Experts of a small language model: vocabulary 1031.
Below are experts of layer 8 (counted from 0) of a mixture-of-experts language model. Rows are named router (the router's row for the expert), down (a neuron's output weights, with its number) and show model dimensions 64-127. Each number is 200 + 40 x the weight over its row's rms, rounded and kept within 0 to 999.
After each expert's rows: a language model's description of what the expert responds to. This comes from a sample of Wikipedia text that the model never trained on.

# expert 4
router,142,205,196,234,157,194,212,192,195,192,219,187,159,166,260,190,213,191,193,267,224,109,184,234,231,177,169,143,272,163,185,160,203,175,175,182,256,160,213,167,141,237,133,153,196,208,199,115,249,206,226,221,196,158,165,243,169,168,175,293,144,179,137,158
down0,200,200,233,281,169,192,207,249,169,183,273,208,226,226,212,207,171,117,189,160,140,239,237,212,255,183,204,172,145,249,200,211,198,199,261,194,149,235,189,192,198,149,145,172,224,235,135,238,213,191,188,198,180,205,208,156,182,107,155,195,161,243,216,258
down1,165,235,206,195,155,179,146,246,238,258,243,177,154,217,249,206,189,157,171,133,173,264,139,159,212,171,222,197,178,253,275,250,160,176,275,229,237,230,144,205,217,172,213,195,224,207,186,202,200,174,253,223,221,186,234,191,265,212,174,236,246,160,203,170
down2,285,220,277,161,162,193,140,201,188,204,211,263,195,186,213,174,139,283,208,238,177,289,197,183,195,182,187,165,217,161,198,88,216,177,292,179,254,155,196,260,218,227,165,219,164,187,186,228,158,208,217,193,166,200,156,156,168,190,224,245,143,232,216,170
down3,285,185,166,144,186,149,246,212,218,273,199,200,244,188,143,228,233,273,147,232,172,169,113,137,171,249,189,175,209,209,218,178,170,206,117,147,196,201,190,210,211,165,171,227,139,202,244,160,115,184,214,192,202,157,175,199,215,298,174,214,318,163,227,241
down4,297,220,151,134,146,163,249,204,211,175,179,273,88,140,216,137,254,202,259,167,93,228,156,172,194,200,202,168,252,216,222,187,194,193,196,179,150,244,223,229,287,202,268,225,268,149,204,232,218,193,244,215,158,277,212,201,197,213,219,121,148,189,194,218
down5,177,276,150,294,197,177,190,182,195,212,147,232,281,294,199,241,229,163,184,263,215,176,267,111,185,230,139,221,153,234,177,181,215,268,204,146,99,191,203,206,229,210,153,161,167,161,265,155,182,233,228,165,237,187,201,190,204,197,208,215,119,147,245,208
down6,229,198,144,145,214,174,161,164,171,254,231,209,147,165,133,173,181,146,195,147,134,237,164,156,175,192,168,135,219,191,96,187,189,215,271,188,207,193,180,210,176,177,191,267,264,196,252,152,218,218,141,248,230,259,220,181,230,88,188,217,223,224,219,206
Short fragments inside words, especially proper nouns, mostly "tis" in British, plus endings like Memph-is, U-rbana, °.

# expert 18
router,137,282,173,216,178,175,236,107,208,127,134,184,230,224,201,141,192,238,189,257,183,117,238,263,237,231,217,161,231,244,191,197,243,152,160,186,252,147,226,158,157,253,266,183,162,278,215,198,235,228,262,208,200,172,133,182,174,244,187,209,192,186,168,188
down0,219,250,269,68,261,207,131,178,291,159,163,235,248,158,190,158,206,196,295,217,203,258,173,230,209,153,179,219,243,210,180,199,191,152,238,261,108,168,227,173,238,212,175,198,257,281,156,229,150,191,189,203,245,216,192,199,198,228,185,161,190,196,233,153
down1,223,185,232,259,189,205,217,198,263,180,228,158,225,146,172,224,200,200,227,245,217,81,236,207,202,265,283,201,263,199,168,182,151,153,209,117,227,179,176,189,223,157,132,158,215,293,173,221,173,157,173,231,198,273,212,153,159,175,171,142,214,178,210,108
down2,235,236,168,196,180,179,142,219,285,195,201,181,189,156,224,278,290,192,220,208,215,182,253,245,210,164,197,159,243,178,166,217,213,225,178,266,177,216,176,198,210,168,256,219,183,217,201,173,210,214,153,183,211,236,230,254,77,164,207,259,207,231,225,234
down3,218,242,201,121,196,203,208,211,247,199,223,200,138,191,188,262,185,215,173,227,296,167,170,229,180,250,180,180,224,188,231,230,185,152,131,194,231,202,177,242,176,248,251,163,258,203,175,238,142,103,173,243,122,159,155,219,230,129,164,190,259,197,285,226
down4,209,187,148,276,162,242,194,270,132,171,248,221,225,222,160,175,156,217,182,205,280,137,129,136,186,213,219,191,173,162,251,155,205,172,184,188,213,194,191,137,205,252,214,233,143,143,256,298,170,120,208,240,238,198,233,214,252,179,194,246,224,148,157,161
down5,177,193,219,216,204,238,136,179,183,197,141,226,226,213,176,213,210,190,239,216,227,143,145,222,208,194,234,179,222,163,207,213,186,212,218,107,213,297,244,181,171,194,242,166,147,164,193,243,197,254,238,203,150,175,236,260,215,211,218,212,263,226,218,194
down6,190,123,228,218,231,267,143,111,201,174,249,157,199,241,203,184,205,194,228,170,168,221,150,199,221,159,267,195,211,161,312,201,218,177,210,146,194,124,209,196,199,240,248,176,233,188,197,257,166,178,178,143,214,281,172,186,241,197,252,242,218,227,231,161
First consonant or consonant cluster of a lowercase word, usually after an article or comma, such as fl-ute, sh-ows, F-l-oor, g-l-obe.

# expert 46
router,157,241,170,245,163,197,282,138,183,151,227,204,174,170,222,187,237,238,176,284,215,123,194,246,240,237,170,142,273,201,151,234,237,187,122,175,265,215,247,156,191,189,223,158,237,224,226,187,266,152,244,247,156,171,184,214,186,199,165,247,229,220,110,124
down0,245,213,234,194,208,153,143,251,89,209,255,233,214,207,237,172,212,171,252,185,190,219,234,131,112,218,125,207,164,159,136,167,281,247,217,174,172,188,146,151,171,270,237,254,229,146,214,242,214,105,238,225,145,185,231,164,139,177,229,298,212,154,209,210
down1,197,179,261,239,187,199,198,121,225,185,296,237,184,196,141,186,228,158,222,162,242,174,179,193,148,165,241,228,272,157,158,225,191,153,136,224,224,219,155,187,126,150,198,263,187,187,174,161,172,180,121,263,233,211,186,168,175,259,221,167,188,195,187,195
down2,138,202,233,210,258,108,218,217,158,202,175,156,202,210,206,150,212,182,229,206,151,222,216,187,182,234,184,135,142,233,190,152,191,206,202,164,163,155,201,229,203,221,249,224,206,251,174,249,175,176,223,187,203,227,232,209,150,198,186,194,199,218,150,241
down3,167,173,261,220,227,250,230,157,157,201,185,194,245,172,188,215,120,178,223,193,175,115,72,199,145,184,103,155,201,255,221,244,211,210,158,137,169,174,264,96,126,193,228,216,198,275,221,182,175,219,200,184,214,209,204,273,216,207,112,124,194,194,173,195
down4,168,227,183,125,317,261,219,178,239,149,201,215,193,218,270,201,188,173,185,237,198,265,156,164,198,228,131,209,141,183,262,157,187,228,238,171,281,188,258,193,217,132,169,140,255,207,141,211,168,198,184,163,191,219,249,199,146,166,212,149,211,179,282,173
down5,233,183,222,229,307,168,208,186,108,208,199,203,162,167,190,156,225,251,186,195,225,216,170,159,127,171,205,237,129,162,203,237,210,187,212,246,187,182,276,247,204,161,150,190,146,189,197,218,181,217,200,179,243,148,270,182,206,250,246,242,82,170,225,292
down6,244,268,176,201,196,139,164,208,218,181,168,210,148,200,186,198,241,173,262,207,159,240,212,172,150,176,172,137,204,175,167,201,259,174,157,162,171,260,245,189,184,252,200,184,188,207,182,205,300,177,74,161,205,226,188,215,160,178,213,192,166,191,189,220
Uppercase letters and symbols inside acronyms, identifiers and database names, like B-R-ENDA, I-D-s, ISBN, with underscores and braces.

# expert 44
router,157,220,166,228,188,169,243,187,153,151,135,205,253,169,170,163,247,202,131,249,201,109,228,190,211,223,197,176,211,218,181,239,194,216,179,169,251,166,249,123,153,239,241,194,230,234,215,208,276,227,259,215,174,133,155,235,134,224,190,197,165,174,174,217
down0,208,170,246,166,190,91,131,221,206,227,262,244,204,177,198,154,211,196,213,141,152,290,151,208,157,166,197,259,175,228,243,250,201,186,156,166,158,252,232,201,172,247,246,206,148,180,188,241,262,206,245,177,199,165,195,179,283,162,180,246,228,222,258,216
down1,175,282,178,168,212,216,199,212,232,208,200,191,254,238,197,257,216,171,211,212,169,256,203,193,233,243,255,260,246,297,202,252,187,183,255,229,166,225,223,177,191,272,115,247,268,151,216,125,253,230,187,275,236,191,214,226,225,223,178,170,174,210,244,166
down2,199,168,245,207,238,219,235,238,273,155,257,124,183,250,237,181,178,215,266,240,244,304,207,145,250,213,238,156,212,167,265,171,203,172,177,284,204,164,190,180,214,227,192,180,219,227,197,175,196,182,212,218,231,270,258,214,193,192,199,182,196,186,189,184
down3,196,265,179,187,211,187,199,276,172,162,250,227,167,192,198,219,270,219,147,151,179,174,196,217,227,222,173,178,175,162,163,255,197,213,271,221,203,177,192,258,186,231,127,170,205,109,148,214,163,241,265,212,212,89,141,124,224,175,196,147,237,205,178,290
down4,267,264,177,165,204,256,214,177,217,173,221,213,222,262,141,167,201,151,112,204,253,259,198,183,214,169,112,243,203,216,240,212,170,150,213,203,175,184,139,123,242,216,200,198,232,210,241,186,257,158,218,191,200,179,205,192,166,178,254,219,278,209,199,147
down5,103,220,233,196,197,159,165,173,230,126,239,197,180,236,263,225,245,176,167,176,219,199,122,180,209,176,215,266,112,185,168,172,231,231,235,95,184,141,162,216,234,189,160,198,225,170,223,182,227,195,245,220,176,176,263,256,205,234,162,133,172,157,221,172
down6,228,201,171,252,198,231,82,266,123,215,254,160,249,171,177,177,207,192,196,244,212,253,217,217,166,248,147,196,152,141,217,260,216,148,209,281,237,190,222,208,168,144,217,153,222,180,163,245,204,214,216,201,126,231,218,226,196,189,204,216,202,224,166,192
Mostly the letter t inside words like unfor-t-unately, cer-t-ain, t-our, plus month names and In before dates.

# expert 59
router,130,234,220,217,175,170,233,133,192,168,181,191,253,212,180,205,234,206,178,281,234,125,242,212,293,229,216,187,202,235,122,252,189,177,193,217,237,183,225,163,184,194,188,168,211,208,161,168,224,122,265,208,146,137,188,259,131,214,133,216,104,204,198,200
down0,167,185,203,183,231,192,254,180,236,293,241,184,172,244,158,194,171,178,244,140,217,271,300,242,209,155,209,177,238,237,206,206,214,200,131,221,268,229,163,233,199,163,142,257,173,177,234,119,208,211,195,120,245,179,211,273,263,192,219,198,171,141,213,129
down1,246,262,162,202,191,218,230,169,191,234,186,230,150,234,188,250,241,173,203,206,156,245,206,205,209,247,191,181,262,162,211,171,241,197,196,207,192,206,241,220,138,199,154,255,177,175,192,123,262,254,164,294,212,204,248,232,183,159,227,180,166,206,251,239
down2,135,199,112,260,191,279,148,187,237,181,127,205,239,244,195,215,249,260,216,162,256,154,207,206,279,185,207,227,159,188,212,208,188,218,179,247,232,240,234,151,177,132,193,184,237,177,161,183,136,206,314,189,226,246,201,239,197,168,232,170,224,183,143,184
down3,253,208,171,246,126,243,186,248,199,279,196,170,192,187,216,198,226,244,263,256,199,104,175,199,204,212,248,244,142,251,207,180,132,167,98,239,162,187,250,182,186,200,197,182,157,209,207,206,188,219,246,190,155,183,236,198,274,183,139,245,184,215,216,284
down4,241,151,223,213,244,152,218,153,182,281,223,232,230,236,235,215,158,206,224,227,252,226,178,193,162,232,185,257,309,196,180,204,161,165,196,226,262,158,164,169,180,158,216,251,234,184,277,117,143,228,229,188,204,227,162,189,228,208,194,187,186,219,209,195
down5,136,156,151,212,175,267,213,213,189,156,281,199,203,171,183,257,193,246,115,188,119,204,174,144,211,141,198,170,158,183,216,171,181,157,137,186,226,158,182,190,167,207,252,223,236,256,124,279,231,165,201,182,200,210,161,225,219,179,136,150,192,174,229,170
down6,207,179,219,129,208,217,211,211,232,216,181,205,196,195,180,255,169,202,194,125,160,186,247,244,161,168,149,270,183,187,208,207,177,219,195,158,210,170,127,203,156,186,204,238,181,149,114,147,175,227,179,139,204,246,166,225,212,181,261,256,209,272,188,210
Final pieces completing everyday words, often before a comma or period: drun-k, nightcl-ub, fri-end, Mi-am-i, j-ack-ets, ackn-ow-ledged.

# expert 56
router,124,228,152,210,176,183,278,158,165,129,186,208,196,185,182,145,250,187,211,296,202,123,230,202,202,247,223,155,240,219,191,223,198,193,178,134,209,161,263,152,211,227,209,165,198,193,225,184,208,138,238,221,157,129,178,236,156,191,138,237,148,210,137,180
down1,206,196,191,113,176,199,168,235,202,199,117,207,201,200,233,192,126,153,235,248,204,196,256,194,226,196,147,191,203,241,133,162,218,178,189,241,190,196,162,255,252,161,159,147,175,221,209,198,229,176,198,168,230,184,153,179,206,136,252,223,219,200,245,205
down2,159,209,188,328,135,243,199,239,242,182,203,199,226,154,214,246,212,169,161,198,186,152,289,213,261,237,170,197,218,264,190,148,164,191,240,224,190,175,229,188,254,223,154,264,186,169,84,234,195,214,201,194,181,248,223,228,229,202,268,197,134,176,192,208
down3,188,162,240,186,141,250,196,224,173,150,189,227,228,256,158,234,214,170,208,236,244,138,128,190,153,222,177,237,187,228,205,191,206,171,170,185,183,195,169,230,243,196,131,140,147,239,218,266,225,165,193,206,212,183,186,163,256,219,206,92,204,227,162,236
down4,200,196,189,230,235,184,136,140,156,224,222,207,220,285,218,215,170,206,163,187,160,197,213,234,275,234,157,237,181,294,212,200,173,195,245,237,169,228,207,171,251,285,179,203,159,202,252,205,212,191,235,242,181,200,243,116,185,228,267,218,231,257,197,89
down5,184,195,245,229,265,209,104,172,157,222,192,193,221,237,211,282,128,140,187,225,196,112,200,224,198,131,259,190,165,216,203,247,174,154,159,162,204,252,238,277,153,238,164,140,228,169,247,214,242,191,140,273,273,165,132,202,126,186,215,213,205,173,141,183
down6,203,120,162,206,216,204,204,219,193,260,125,121,151,201,224,177,227,152,163,173,278,210,257,267,182,223,192,192,167,204,197,178,188,191,161,165,212,197,175,222,213,175,240,233,212,286,143,125,187,126,298,232,131,218,245,201,204,212,154,311,192,173,134,225
down7,213,91,143,168,190,195,156,202,251,275,145,181,200,254,172,216,204,160,141,199,211,245,159,240,114,195,173,168,181,215,156,168,144,187,194,209,151,204,259,215,196,128,280,249,150,127,196,249,230,254,146,158,238,204,172,158,167,225,206,169,227,146,204,227
Initial S, C, c, s, M pieces after the or prefixes like con, dis, as in con-c-erns, dis-c-uss, s-urgery.

# expert 24
router,149,201,190,241,236,147,237,164,215,192,153,220,267,185,207,218,255,213,167,249,249,124,216,176,190,218,196,179,263,225,206,211,219,164,177,197,253,147,178,174,189,231,224,203,168,279,237,130,219,140,235,278,134,197,168,248,150,230,112,220,177,162,192,199
down0,222,213,216,285,258,198,164,197,134,232,244,177,195,132,194,146,165,225,172,254,231,262,190,166,168,232,231,241,247,181,107,181,146,155,237,143,209,214,219,221,209,169,216,198,166,321,143,166,217,229,201,152,264,223,239,113,190,254,214,149,140,215,169,131
down1,243,200,234,171,188,184,231,202,289,194,234,193,180,222,240,265,152,204,242,251,129,191,175,206,161,197,202,122,209,116,177,225,184,165,252,177,218,240,212,197,236,175,142,211,268,186,236,255,200,179,231,219,146,241,246,177,246,214,267,112,252,121,207,133
down2,185,139,200,166,183,247,153,243,257,254,239,182,137,177,176,157,142,244,194,202,127,225,213,213,169,171,161,212,136,163,230,191,168,147,256,182,179,242,185,208,194,236,177,233,209,192,202,143,220,192,214,219,208,267,213,190,187,127,137,213,213,215,215,270
down3,191,189,198,247,204,194,256,196,144,147,222,255,207,216,197,98,171,242,177,162,228,202,243,235,201,240,194,161,131,181,213,166,180,278,191,195,239,136,171,236,146,201,218,198,121,209,246,166,215,224,230,195,135,151,194,241,174,290,238,110,230,202,266,196
down4,172,203,170,200,178,204,228,147,296,219,177,212,248,213,214,193,170,172,158,214,220,161,305,200,216,317,137,204,262,203,152,221,185,287,140,147,183,158,222,150,196,238,193,205,205,195,238,220,135,249,223,201,269,238,87,269,185,160,247,257,217,246,203,179
down5,291,225,234,198,151,208,181,261,264,225,138,181,247,178,212,205,193,219,164,251,140,219,141,252,208,193,131,149,194,174,208,223,238,152,208,181,214,253,201,199,156,264,193,168,256,186,176,163,220,154,175,218,184,289,145,211,175,198,197,189,168,274,168,106
down6,169,153,211,210,143,232,177,285,243,118,259,202,228,171,237,185,193,130,215,207,179,285,219,159,164,262,240,199,244,159,247,258,170,204,261,206,186,224,197,288,218,136,172,189,236,215,240,144,186,217,192,210,235,225,238,196,274,159,116,207,110,205,233,216
Opening pieces of common words and verb stems, such as y-ou, we-eks, includ-, produc-, writ-, and Se in "See also".

# expert 39
router,214,227,214,277,172,198,223,187,205,200,168,181,217,228,221,155,226,205,158,325,243,127,259,242,209,239,220,193,258,164,188,223,219,178,133,175,241,202,179,126,187,226,208,189,191,203,264,166,282,173,223,191,201,127,185,186,160,175,143,254,146,184,153,181
down1,213,181,108,99,119,190,214,256,168,241,231,158,209,136,221,269,167,188,78,220,212,163,173,250,188,261,207,263,205,143,133,154,246,216,177,164,212,206,124,205,213,182,225,178,200,136,220,192,206,193,202,177,239,213,269,245,226,195,247,180,214,229,82,197
down2,176,196,240,194,265,242,142,204,196,178,245,238,184,180,227,129,156,215,225,196,237,220,140,161,241,189,222,303,194,188,231,175,250,166,220,173,205,161,276,264,229,237,180,206,150,151,250,192,145,206,222,200,179,175,184,75,262,209,182,209,215,235,199,207
down3,200,269,219,140,197,172,207,255,173,211,197,189,213,171,143,215,200,249,251,283,168,180,173,117,180,215,227,275,234,126,248,181,156,196,157,235,202,229,213,232,196,242,198,225,256,159,236,190,205,249,213,163,201,250,142,129,186,197,189,218,242,202,143,232
down4,178,179,237,204,263,262,254,180,274,243,224,130,173,204,265,224,212,216,201,156,250,245,146,212,188,168,150,181,166,247,201,212,162,227,167,298,213,185,255,191,228,205,203,211,153,162,146,132,150,286,216,178,184,177,204,247,196,201,148,233,266,143,233,222
down5,157,206,147,161,248,174,198,233,197,254,183,268,152,134,193,241,236,206,234,185,255,208,256,221,224,163,214,139,165,176,194,256,214,167,214,143,223,253,201,194,207,223,243,167,166,197,208,136,145,205,195,206,240,261,200,218,198,222,194,120,233,163,164,275
down6,189,181,189,211,231,179,273,184,107,232,188,147,209,129,185,165,195,171,179,218,204,155,240,147,173,221,154,211,209,263,235,149,217,155,241,139,236,263,235,171,179,220,264,145,239,261,180,165,241,163,273,194,205,131,110,146,231,281,215,186,164,125,140,217
down7,262,237,249,231,138,104,233,261,187,219,199,133,219,145,105,238,215,261,167,230,222,128,243,214,207,214,149,187,259,172,137,161,270,204,233,178,176,238,161,143,203,186,141,140,261,220,202,176,154,197,186,276,204,238,236,219,172,201,197,219,213,183,216,215
Inner syllables built on b or p inside words and names, such as Zim-b-abwe, Autom-ob-ile, Car-ab-in, weap-on-s, Gar-ib-aldi.

# expert 54
router,211,198,179,221,216,195,233,159,174,199,205,181,234,177,205,219,233,179,143,290,218,128,212,197,227,244,212,156,256,246,155,250,202,204,165,225,286,190,219,191,174,211,194,138,237,203,294,165,231,183,260,226,195,167,175,234,108,178,184,187,165,181,140,211
down0,238,170,98,159,91,209,224,203,131,217,187,233,166,213,157,193,196,215,257,204,158,267,218,238,239,205,125,188,194,190,212,136,229,232,182,142,159,87,230,133,309,151,147,246,137,200,240,209,229,220,188,196,214,174,205,216,235,207,219,180,167,188,206,243
down1,167,170,169,171,209,171,228,177,167,267,271,213,248,177,216,283,226,180,180,191,217,226,232,246,172,207,202,230,225,216,189,226,168,183,173,185,167,251,126,180,184,201,155,256,224,223,246,168,159,207,142,162,167,191,190,223,201,189,165,212,154,232,171,216
down2,219,127,180,162,202,209,114,149,169,261,151,166,258,245,157,185,135,112,205,178,199,224,258,174,238,175,229,184,224,230,187,182,293,226,287,101,238,160,194,142,225,169,172,198,194,247,254,208,126,225,193,209,246,237,285,185,208,125,156,206,209,211,195,163
down3,182,176,264,168,200,177,204,198,194,248,197,178,223,221,192,243,163,176,212,152,189,185,220,223,237,286,174,166,215,131,178,277,174,254,215,123,159,239,198,230,220,210,236,220,167,270,188,183,209,193,154,258,225,172,140,120,257,185,172,232,169,185,154,187
down4,198,253,106,205,234,258,206,115,197,191,245,218,235,216,189,182,235,239,209,160,224,153,200,167,239,139,317,200,129,331,189,238,152,192,162,231,186,213,139,161,153,229,182,162,260,158,275,143,174,194,211,286,164,187,183,214,252,240,170,160,236,206,254,135
down5,124,245,184,175,230,190,109,191,189,219,268,189,268,122,184,260,194,182,157,221,232,280,214,181,218,144,230,237,184,204,242,185,196,180,159,193,189,167,116,272,159,286,222,215,181,208,209,242,233,176,266,253,165,149,128,241,225,214,229,166,211,234,243,157
down6,193,188,219,130,203,159,219,148,220,275,250,205,197,145,159,152,207,187,237,127,295,186,211,242,252,186,171,143,210,193,135,182,182,167,202,227,265,169,165,178,193,238,188,160,300,179,171,148,216,188,195,241,187,233,249,177,189,161,201,241,223,161,244,207
Vowel-led middle syllables inside words, such as al-ong-side, f-oot-baller, ag-ain-st, rep-air-s, ch-ampion.

# expert 15
router,200,216,188,223,179,211,195,179,153,176,166,202,255,164,245,117,273,230,156,333,189,124,217,221,187,231,242,206,296,258,163,234,216,147,222,219,215,163,209,209,154,218,212,172,210,220,228,180,239,164,222,265,180,219,192,202,176,212,150,228,174,200,121,131
down0,171,269,215,170,192,197,197,232,194,179,212,215,202,206,224,229,284,193,175,158,175,337,122,194,199,214,172,258,124,160,224,220,179,113,213,229,164,210,198,204,196,157,206,210,212,182,208,194,225,213,179,124,273,172,124,167,244,163,140,206,129,196,169,275
down1,205,136,258,235,199,222,203,257,217,236,272,199,155,141,230,221,221,236,197,262,221,288,246,216,142,269,187,219,243,242,214,143,217,243,157,150,143,277,181,134,132,165,153,244,259,213,175,210,207,200,139,199,202,168,254,290,149,167,287,262,165,189,188,189
down2,191,173,169,257,196,232,194,178,259,183,192,228,247,252,170,199,164,135,288,156,171,291,141,211,210,107,205,231,168,193,172,226,199,164,145,189,271,164,183,201,189,190,154,249,159,246,249,236,206,180,155,188,174,195,207,122,218,131,169,130,235,203,259,272
down3,123,197,178,220,225,212,207,228,303,182,178,209,236,111,231,208,175,282,229,161,197,259,147,184,255,201,207,144,291,209,282,213,217,210,166,224,212,268,223,214,226,190,254,222,213,209,245,178,166,192,199,163,164,235,229,136,251,185,173,194,201,171,184,279
down4,276,191,275,190,175,289,268,164,188,178,217,142,197,218,234,159,165,269,143,122,166,311,207,264,176,250,217,219,188,143,174,185,266,184,199,276,201,234,154,216,214,247,212,239,243,219,173,169,141,214,244,160,240,219,173,253,263,235,199,234,279,238,239,167
down5,233,232,124,150,289,227,218,203,134,235,178,196,211,220,191,181,243,152,197,236,173,197,202,227,187,189,229,241,240,233,141,172,224,183,146,252,243,234,205,347,123,235,180,143,221,213,230,207,274,186,150,155,143,245,140,148,165,226,210,197,199,274,126,260
down6,201,127,256,163,210,111,213,237,171,177,237,223,208,268,190,227,238,231,234,202,217,210,128,147,202,178,91,157,233,124,171,184,111,223,210,166,166,234,178,260,181,196,173,107,133,181,212,169,211,142,171,159,225,201,185,234,270,221,205,184,229,206,149,186
Brackets, pipes, slashes and capital letters after numbers in tables and infoboxes, such as UTC+3 (, England U23 /, Cape Cod B-ay.

# expert 41
router,174,266,151,197,117,219,237,204,178,147,195,123,215,176,172,156,182,239,162,280,228,118,199,222,228,224,204,112,233,228,167,232,193,158,148,215,244,142,261,162,120,231,186,161,250,224,230,167,214,210,276,225,200,137,190,219,184,246,189,225,142,219,185,170
down1,178,188,247,167,191,237,158,151,201,198,197,205,212,227,242,269,173,139,272,237,209,150,204,219,224,210,233,233,203,208,187,240,195,231,185,300,228,205,246,149,152,181,212,151,226,108,206,207,203,228,190,240,218,216,223,254,239,196,170,243,147,225,206,238
down2,170,179,239,207,216,254,246,217,217,227,179,232,274,221,256,208,138,176,163,249,214,188,200,200,198,164,183,196,296,180,154,240,228,276,197,126,195,142,166,160,212,201,185,206,191,174,212,158,181,269,165,187,226,191,225,245,132,197,150,190,153,300,235,175
down3,246,279,183,252,169,198,77,204,263,179,203,208,206,231,238,188,292,181,171,166,224,161,244,126,348,209,204,143,245,184,189,244,168,116,223,195,189,212,184,226,207,251,200,183,135,175,201,263,227,220,181,137,236,198,181,204,224,222,220,191,255,147,213,190
down4,154,193,206,165,211,245,204,151,175,210,177,97,123,186,155,220,189,180,173,240,175,174,175,165,172,239,256,200,255,175,237,248,208,226,262,198,228,142,183,135,213,205,103,179,189,234,182,188,214,154,197,185,217,206,166,132,171,228,189,195,202,159,127,164
down5,215,186,223,206,178,227,170,214,229,212,213,177,147,198,193,186,203,179,202,215,217,246,239,144,185,149,212,239,150,286,256,199,184,146,174,207,196,195,188,122,142,178,270,179,174,199,202,256,166,130,270,230,163,197,225,214,186,139,188,308,176,213,119,240
down6,200,193,216,181,241,245,288,210,277,271,255,205,177,224,237,181,236,153,227,194,185,197,211,191,171,237,226,238,219,172,204,236,175,244,307,228,246,210,216,236,248,189,199,166,221,204,181,201,235,240,202,186,262,216,239,124,144,194,214,113,199,212,185,240
down7,150,195,170,216,192,260,225,193,126,210,261,248,279,239,253,197,178,128,169,190,165,132,172,116,181,192,136,234,168,209,157,219,184,273,233,190,195,182,256,197,228,107,244,216,219,141,227,206,180,252,187,185,184,240,125,219,161,144,151,159,180,168,166,188
The letter r and other pieces inside personal names and proper nouns, as in Har-r-is, Har-r-ick, K-r-amer, Ch-r-ist, Lab-our.

# expert 43
router,192,200,209,236,236,193,227,123,174,127,149,164,216,178,194,146,185,211,138,262,224,126,288,185,212,248,205,159,192,227,125,250,184,161,169,247,262,172,230,178,125,204,246,179,187,265,182,178,232,187,200,264,242,171,145,185,155,186,168,243,160,194,176,187
down0,216,216,232,219,143,151,225,250,161,157,189,130,195,210,167,247,241,279,165,257,185,252,188,159,231,191,100,147,134,166,131,181,144,132,185,117,128,142,219,182,208,225,252,287,220,203,179,230,247,203,288,236,189,173,220,275,170,232,199,268,215,199,213,216
down1,194,196,170,340,200,228,148,187,173,177,150,261,139,263,228,234,240,207,210,245,240,202,167,244,176,174,210,197,225,175,194,178,239,124,218,188,131,201,208,190,164,233,170,236,84,204,172,210,176,193,141,96,182,207,194,238,211,258,190,130,223,237,253,214
down2,190,186,189,215,236,206,190,197,239,238,173,302,159,236,203,191,187,290,210,225,212,289,183,195,167,244,205,237,137,224,250,134,200,240,242,124,149,254,201,197,241,181,230,119,217,206,200,195,196,246,181,192,163,261,247,181,237,168,228,180,166,251,178,216
down3,196,126,216,187,180,218,170,272,222,181,202,189,197,209,167,193,210,246,131,224,195,167,201,252,265,219,250,178,267,203,117,247,248,191,189,258,252,161,230,221,201,177,193,172,208,211,224,97,197,188,186,184,223,171,217,191,186,226,180,216,254,202,250,148
down4,158,171,202,154,219,200,168,171,196,175,213,269,57,207,162,213,291,244,162,272,232,183,172,166,231,176,189,210,166,131,194,197,279,206,178,190,226,260,186,158,143,247,155,181,188,215,266,193,189,176,191,239,200,177,210,193,199,161,210,193,136,207,223,139
down5,171,198,158,230,204,206,222,242,83,208,247,281,239,198,184,213,170,240,260,248,135,188,126,188,194,210,193,190,154,175,141,261,171,222,185,154,196,196,185,141,198,141,276,229,259,285,132,254,146,277,222,220,205,245,260,249,250,171,170,238,162,204,189,232
down6,167,172,221,174,212,244,167,209,185,138,195,271,154,312,212,218,188,154,249,167,146,203,222,212,176,262,332,273,257,246,173,229,161,173,192,278,255,209,197,264,149,139,133,141,87,189,184,235,209,195,150,215,239,190,193,257,253,211,188,171,210,203,195,209
Short inner fragments of proper names, such as on in Bonaventure, a in Claude, v in Cleveland; also was and is after a subject.

# expert 49
router,173,224,148,250,187,167,243,116,206,98,146,200,198,200,215,186,199,190,168,305,194,127,231,156,189,228,204,164,228,212,198,241,222,171,149,187,196,180,164,144,200,262,157,170,199,235,238,175,263,183,253,218,160,211,139,218,195,235,151,281,163,174,168,136
down1,298,190,200,183,247,155,190,245,176,211,190,315,209,188,201,186,226,158,181,129,200,185,186,201,125,173,135,116,155,153,203,173,197,204,144,159,221,160,237,208,198,197,252,253,203,216,196,138,148,192,163,184,175,174,150,190,158,141,199,212,207,224,187,208
down2,277,200,227,208,233,218,181,250,148,163,127,286,222,223,244,259,184,211,201,170,233,161,215,153,163,143,202,154,208,107,274,230,215,206,248,255,197,230,194,233,149,163,154,255,153,116,238,195,205,181,229,227,178,202,195,241,204,260,244,166,232,156,164,171
down3,223,143,166,261,106,194,276,204,183,223,236,244,274,146,218,215,211,242,222,226,313,207,247,169,140,198,194,225,241,194,200,190,92,203,159,233,163,172,182,177,219,218,234,180,206,177,216,253,228,180,233,236,167,172,189,235,235,123,197,203,184,260,148,147
down4,175,152,165,182,239,224,233,210,193,167,244,142,194,253,146,163,221,203,210,227,214,240,159,229,210,191,190,211,214,185,190,246,210,277,200,218,107,247,225,201,200,209,193,158,199,209,132,115,218,165,290,190,235,217,180,206,232,240,131,273,196,148,192,213
down5,227,294,223,195,233,207,138,226,211,190,255,204,241,216,151,228,159,131,224,217,171,231,162,229,200,216,178,153,197,210,163,272,203,196,227,236,192,155,244,159,183,156,200,215,135,180,188,186,169,185,181,179,132,274,199,174,143,132,229,261,248,134,238,167
down6,163,153,217,222,260,200,259,247,211,187,193,225,186,186,156,113,234,195,155,198,189,155,180,249,170,187,192,269,105,197,200,199,117,257,146,142,258,167,140,257,173,202,232,183,129,152,231,188,183,190,146,215,151,182,241,190,174,192,240,183,250,167,260,187
down7,266,162,247,212,154,214,172,212,196,182,220,195,189,173,182,200,199,160,217,242,222,208,193,137,120,233,210,87,237,265,160,164,129,231,241,165,230,198,225,256,221,192,245,218,159,280,178,210,189,287,194,170,203,175,263,231,241,211,282,186,132,198,199,147
Middle syllables following a word's first letters, such as ic in victory, es in besiegers, er in Berlin, le, des, res.